config = dict(
    router_score='sigmoid',
    vocab_size=8192,
    init_std_up=0.0671,
)
Below are experts of layer 8 (counted from 0) of a mixture-of-experts language model. Rows are named router (the router's row for the expert), gate (a neuron's input weights, with its number), up (a neuron's input weights, with its number) and show model dimensions 0-127. Each number is 128 + 24 x the weight over its row's rms, rounded and kept within 0 to 255.
After each expert's rows: "gets" lists some tokens that make up at least twice as much of what it gets as of all text. This comes from a sample of Wikipedia text that the model never trained on. Tokens count by the router's weight.

# expert 14
router [178 140 139 169 135 104 120 110 110 103 179 178 114 140 110  82 131 133 119 181 100  95 150 152  86 108 123 143 110 115 105 125 130 145 136 172  88 112 144 105 134 126 116  79 142 114 144 133 164 114 142 129  97 152 147 126 176 131  72 116 133 149 129 148 128 140 143 133 148 163 128 139 151 115 142 147 103 116 109  87 116 136 119 127 102 126 146 135 163  95  95 103 124 187 143 146 123 120  76 155 139 116 109 133 108 118  84 110 138 129 130  99 128 129 142 132  83 140 149  95 139 141 144 163 162 145 164 123]
gate0 [141 139 112 131 120 127 141 168 104 146 111 187 102 149 130  67 134 153 125 118 147 174 159 143 110  72 158 122  95 111 114 128 144 166 134 166 118 103 116 149 100 146 108 127 105 125  72 142 152  85 131 133 126  90 105 118 163 152 171 150 148 122 121 116 130 157 146  95 107 151 149 108 134 113 149 162 105 156 144 131 137 152 129 104 108 162 130 138 132 117 156 115 155 105 135 140 132  82 146 138 125 137 173  89 141 150 154 139 117 157 145 161 151 140 123 100 144 114 128 115 139 129 107 201  98 141 137 107]
up0 [113 148 114 123 143 128 189 157 106  83 110 124 106 149 138  73 130 177 122 132 144 183 138 149 161  83 120 114 152 121 124 134 165 143 131 140 129 132 128 124 141 161 138 152 161  96  96 141 117 133 107  82 117 101 113 132 105 147 147 127 111 108 147 105 108 150 140 180 125  98 156 107  90 108 112 125 113 152 120 133 131  69  84 116 109 113 143 116 150 148 166 126 141 133 148 106 173 157 108 117  96 144 154 105 120 122  95  93 141  98 144 150 135 149 145  84 106 100  84 140 140  96 126 121 151 139 145 113]
gets: "ed", "s", "ing", "d", "ated", "ted"

# expert 13
router [152  82 129 165 146 135 135 120 114 157 146 187 137 130 129 128 169 126 112 175 101 138 119 127 112 161  95 114  60 123 146 136 147 160 105 123  99  95 168 145 132 143 141 128 128  78 133 134 108 127 164 125 125 129 136 132 169 149 122 101 148 136 140 155 126 110 116 130 168 131 143 144 144 129 127 153 106 150 159  93  86 130 117 114 126 142 149 142 156  89  75 119 140 115 135 116 102 123  55 131 144 113 131 104 105 124 111 142 156 144 154 147 183 146 142 142 130 108 137 147 115 180 164 159 153 114 143 100]
gate0 [145 133  99 123 139 153 120 176 117 148 132 117 104 123 152  97 133 146 127 132 118 157 138 135 133 123 127 132 130 114 118 164 124 171 121 141  73 113 129 137 128 141 118 131 100 110 120 132 137 132 129 164 140  97  72 103 160 149 164  96 152 123 146 126 113 118 143 153 109 148 184 144 137 117 147 163 123 151 124  97 133 155 159 104 114 186 159 178  98  84 113 100 143  99 107  87 138 121 114 102  95 126  89  80 137 149 132 112 132 131 183 152 143 200 154 143 141 103 134 140 153 141 134 144  99 121 147  98]
up0 [120 136  96 108 141 133 160 145  94 126 120 125 141 151 129  88 137 123  98 158 167 177 104 132 142  71 120 129 140 130 126 154 119 141 142 145 119 130 109 126 139 105 121 171  90 115 118 130  99 102 131 106 153 151  95 163 116 118 146 147 155 103 160  94 140 187 165 142  77 116 134 166 146 133 148 159 113 143 140 140 155 110 131 111 113 161 114 119 100 126 164 131 158 169 108 111 156 134 149  96 108 118 150 118 148 103  97 138 159 111 125 138 145 155 123  64 123 170  97  97 149 137  92 162 161 127 143 101]
gets: " was", " is", " to", " be", " were", "s"

# expert 12
router [125 109 153 142 107 149 154 126 101 117 160 159 101  99 155 137 121 124 130 146 152 126 156 133 116 119  88 103 115 125 178 126 140 159 134 128 106 139 137 121 135 171 114  86 118 153 147 182  98 126 141 118 130 146 149 137 172 127 119 119 132 159 130 169 141 111 116 130 128 156 150 164 163 150 156 150 102 152 100 113 130 109  98 148 116  82 137 148 150 156  67 115 121  97 130 126 143 152  67 141 146 123 121 146 102 101 116  54 102 138 170 129 142 136 131 134 105  83 124 135 128 157 143 123 129 110 179 164]
gate0 [136 129 151 138 155 139 131 180 114 124  93 132  79 109  82  98 116 127 139 102 139 150 139 139 131 133 129 137 130 121 137 152 151 159 111  80 108 103 133 126 101 125  71 126 155 130  83 167 151 121  92 106 145 114  83 120 169 161 158 120  92 142 109 128 146  78 135 121 117 141 165 137 149  96 145 156 124 143 142 104 141 146 105 103 101 156 133 161 133 157 133  88 129 115 130 134 172 112 116  97 126 117 116 129 146 123 133  78  96 159 142 134 127 175 108 144 165 127 146 154 162 109 154 167 111 101 133 173]
up0 [122 171 164  89 150 114 163 129 111 126  99 143 112 158 131  96 144 143  98 120 147 145 122  93 160 136 148 121 116 136 116 110 151 140 153 123 130  61 137 138 130 109 132 155 126  98 114 105 133 137 164  99 155  92 121 142 139 124 130 135 106 112 140  83 151 143 152 128 102  76 190 100 127  98 118 148 122 127  75 110 131  75 123 107 107 152 148 134 151  76 150 136 131 147 129 122 152 166 121 111 112 103 149 126 164 111  98 135 134  95 118 163 155 135 136  96 160 129 130 111 151 109 118 166 169 168  93 135]
gets: "-", "k", "t", "h", "d", "n"

# expert 9
router [157 100 151 169 140  83 130  84 121 135 132 127 117 130 138  98 161  96  96 143 144 107 121  73 118 139 116 121  93 104 125 168 158 165 134 158 104 113 160 138 109 127 139 139 119 122 166 131 160 107  91 105  59 149 130 128 144 123  88 134 151 178 164 153 125 111 126 149 153 124 144 140 109 137 122 163 161 163  99 124  85 152 116  90 100 131 151 155 143 126 129 115 127 110 136 146 136 112 112 118 136 144 125 120 129 146 110  99 121 114 163 156 174 143 114 163 110 124 112 161 113 157 160 158 188 118 126 106]
gate0 [142 125  99 120 137 127 166 132 129 157 110 125 102 152 115  94 144 136 110 100 132 167  91 154 109 122 122 136 118  92 120 122 128 148 122 118 117 130 107 121  69 127  86 133 138  94 114 141 142 121 134 137 100 105  69 102 164 121 184 134 120 123 123 127 102 142 141 121 104 104 171 135 115 155 128 183 107 122 163 125 132 152 140 106 118 162 163 173 121  82 132  96 137 130 153 141 127  93 128 119 128 157 105  81 139 178 155 122  90 142 149 146 135 151 114 146 162 122 139 192 167 142 138 180 115 130 144 132]
up0 [109 123 139 105 157 113 121 136 118 126 132 133 138 159 131  99 140 141 136 118 182 100  98 143 164 100 123 134 153 100 109 122 127 139 111 119 142 152 108 139 144 123 155 136 122  85 135 123  88 168 126 153 107 119 105 131 129  84 154 143 112  87 129 103  93 158 169 141 103 116 151 140 133 133 118 178 107 111 125 151 132  87 102 111  90 138 136 169 103  85 133 107 144 137 163 132 125 172  92 113  86 133 127 109 136 107 119 145 104  99 110 168 164 100 114  87 141 127  87 129 136 129 130 176 141 206 145  98]
gets: ")", "\"", "%", " \"", "}", "]"

# expert 5
router [141  94 135 148 135 133 134  69 144 126 178 135 105 128 146 137 151 109 108 174 140 136 164 138 123 118 121 128  89 108 130 134 147 159 143 114 134  95 150 141 116 137 115 103 119 145 173 128 148  84 135 137  87 162 136 132 160 101  81 105 168 151  87 128 121 143 120 131 160 151 105 163 126 116 136 159 132 145 120 121  98 116 102  61  95 132 129 160 134 123  96 112 122 117 145 126 152 131  88 126 182 160 120  94 148 140 116 134 120 128 181 133 144 172 125 147 133 131 105 130 127 148 180 146 166 120 145  81]
gate0 [153 126  85 164 127 125 133 160 133 111 120 133  94 121 136  76 132 159 128 119 113 148 108 140 135  93 150 131 120 123 117 139 130 177 132 143 117  87 122 131 123 148  93 140 123 166  70 136 148 113 133 105 124 134  90 128 154 113 164 167 169 114 121 140  94 133 116 111 127 109 169 136 107 128 167 150 133 120 154 122 155 140 136  98 108 188 144 133 136  95 115 123 136 124 124 106 138 110 139 111 125 151 114  80 134 150 145 130 108 155 141 144 104 185  98 130 157  91 131 154 194 136 128 174  76  97 163 117]
up0 [102 132 137 118 177 125 165 145  98 121 143 100 126 153 122  89 144 126 120 112 178 166 144 114 184 100 117 142 153 137 119 100  72 153 115 157 105 145 113 122 108 135 152 112 121 134 101 122  98 154 111 102 142 141 144 119 134 115  94 135 128 119 101 111 122 156 166 180  96  78 105 101 113 102  76 165 100 114 107 114 137  86 129 122  88 141 136 119 123 106 135 133 157 109 117 152 150 161 128 114 119 115  96  87 139 118 117 165 118  98 100 141 131 138 146  97 124 153  60 133 123 125 131 133 143 137  86 111]
gets: "\n", "\n\n", ".", "=", "\n ", "Scientific"

# expert 0
router [166 104 132 158 103 126 135 120 126 145 155 130  90  96 123  72 148 105 114 137  99 127 134 109  90 139  70 105 110 140 110 106 130 162 139 171 136  97 146 157 141 143 122 129 140 113 142 135 119  85 121 105 118 201 170 118 174 123 148 123 112 184 112 161 120 132 140 132 139 153 103 139 150 179 118 166 132 131 109  83 117 136 127 129 139 118 151 119 161 128  89 123 104 131 134 140 102 112 109 125 139 170 119 112  96  94 111 135 151 154 143 116 124 179 125 166 131 139  88 119 122 159 126 136 119 100 166 101]
gate0 [158 108  84 132 123  47 137 151 151 130 130 156 127  80  93 126 133 125 150 116 152 156 132 148 113 110 111 139 127 132 122 116 130 166 145 129 130 101 117 118 105 116 125 117 132 101  94 125 173 100 132 123 119 122 107 142 163 148 182 119 144 140  92 127 150 162 123 123 138 128 119 161 132 122 145 132 160 131 155 104 129 172 143 116  79 134 129 146 114 145 143 114 127  77 152 125 132 118 118 108 150 126 129  83 121 125 188 117 116 158 144 111 135 161  98 128 195 134 120 176 178 116 146 163  94 144 153  98]
up0 [ 80 141 151 132 153 136 160 166 116 130 130 126 115 151 134  98 147 150  96 120 140 150 107 124 175  89  96 126 136 109  96 112 122  97  94 140  99 108 103 126 115 131 120 158 102  94 104 131 118 138 133 116 122 119 100 144  86 136 139 102 141 103 131 137 118 116 113 141 100  81 153 108 111 102 130 146  68  91 116 112 144 101  93 122  95 137 135 131 123  91 129 144 198 149 117 117 139 158 138  82  96 107  86 127 156 145  97 153 127 114 127 168 140  86 127  90  93 123 130 137 144 121  84 143 143 178 151 140]
gets: " 1", " 2", " 3", " 4", "1", " 6"

# expert 11
router [142 117 140 142 113 140 174 106  98 116 154 152  94 118 131 145 160  95 116 144 103  90 133 140 136 120  98 131  98 121 121 131 126 148  94 131 113  87 142 175 138 154 117  89 134 133 131 192 119 101 143 122 135 148 133 109 138 107 124 134 147 155 127 125 157 137 130  93 127 141  64 100 124 142 102 176 115 158 172 115  85 121 137  91 110 110 162 149 142 114 100 125 104  74 146 132 129 138  97 137 150 105  96 126 145  93  97 149 133 118 150 125 178 140 164 170  91 116 179 139 105 137 140 157 119 113 147 115]
gate0 [125 119  92 162  90 157 149 137 152 133 135 153 132 103 125  83 121 135 152 123 119 123 118 188  73 117 147 102 147  95 121 140 138 135 125 138 127 109 109 116  90 125  86 136 135 127  87 132 151 124 126 115 107  97  90 137 139 159 162 137 136 141 122 130 142 152 116 105 138 140 129 102 154 125 154 125  91 107 176 142 151 139 136 107  77 157 150 151  97 122 145 112 115  89 124 124 153 121 114 125 118 127 121  99 115 140 115 102  83 149 141 150 145 149 124 149 152 117 164 140 163 177 151 175  59  71 160 123]
up0 [ 86 150 102 114 145 126 130 160 116 154 144 142 153 123 133 100 118 111 137 148 159 132 121 170 122 122 132 113 155  88  76 114 148 107 154 139 134 146  86 135 101 116 135 157 113 124 105 154  80 119 132  84 129 123 147 154 132 115 148 143 141 152 120  99 153 165 166 166  94 154 111 100 106 112 126 168  85 124 119 131 157  72 101 118  82 123 124  99 111 104 142 149 134 158 111  94 139 188 115 126 141 130 119 109  84 101  86 127 120 110 108 171 127 119 120  85 125 140  96 108 105 133 126 143 138 123 110  79]
gets: " |", "|", ";", "-", ":", " to"

# expert 10
router [164 118 152 178 159 139 120  88 140 139 144 118 128 115 135 135 122 109 130 142 193 161 120 136 136 126 110 114 110 120 164 100 179 131 166 160 112  90 118 105 149 152 107 115 106 101 150 130 124 136 140 128  78 140 120 136 139 120 110 141 133 145  93 137 136 118 106 106 135 151 155 117 120 107 165 182 103 145 143 119 131 146 141 105  74 121 156 130 148 130 123 132 131 150 148 134 110 101  60 168 186 107 127  96 141 121 111 150 125 150 136 164 127 149 130 148  77 147 152 146 127 131 185 134 147  81 131 145]
gate0 [153 152  88 156 153 143 149 130 148 134 114 148 114 115 162 103 114 152 131 134 170 155 126 186 115  90 129 152 130 130 139 130 123 147 133 141 140  94 100 108  84 149 121 123 142 150  67 138 161 121 123 121  94 100  60 132 161 118 167 139 129 143 119 117 121 116 123  96 126 152 162 111 131 135 157 124 129 117 148  88 134 161 102 128  79 169 153 137 139 118 140  98 135 144 158 123 126 107 130 114 115 108 109  89 115 128 118 154  96 126 143 146 129 182 126 142 158 109 159 144 199 127 128 164  98  97 149 113]
up0 [103 136 140 110 143 102 167 147 164 106 141 111 135 169 160  77 120 140 157 101 180 152 143 151 162  97 112 133 122 148 116 111 139 108 120 142 120 136  84 112 142 119 105 114 117  74 121 123 115 135 149 101 144 132 150 108 112 103 140 161  94 105 133 115 129 174 143 146  88 102 140  99 124 130 133 178 116 136  82 103 121  94 116 102  92 135 160 127 121 100 156 148 164 140 151 126 129 163 124 128 103 167 117  89 145 108 103 137 156 103 134 141 141 139 141  94 132 122  95 112 162  95  85 129 157 163 114  82]
gets: "=", " =", " inter", " pre", " comp", " con"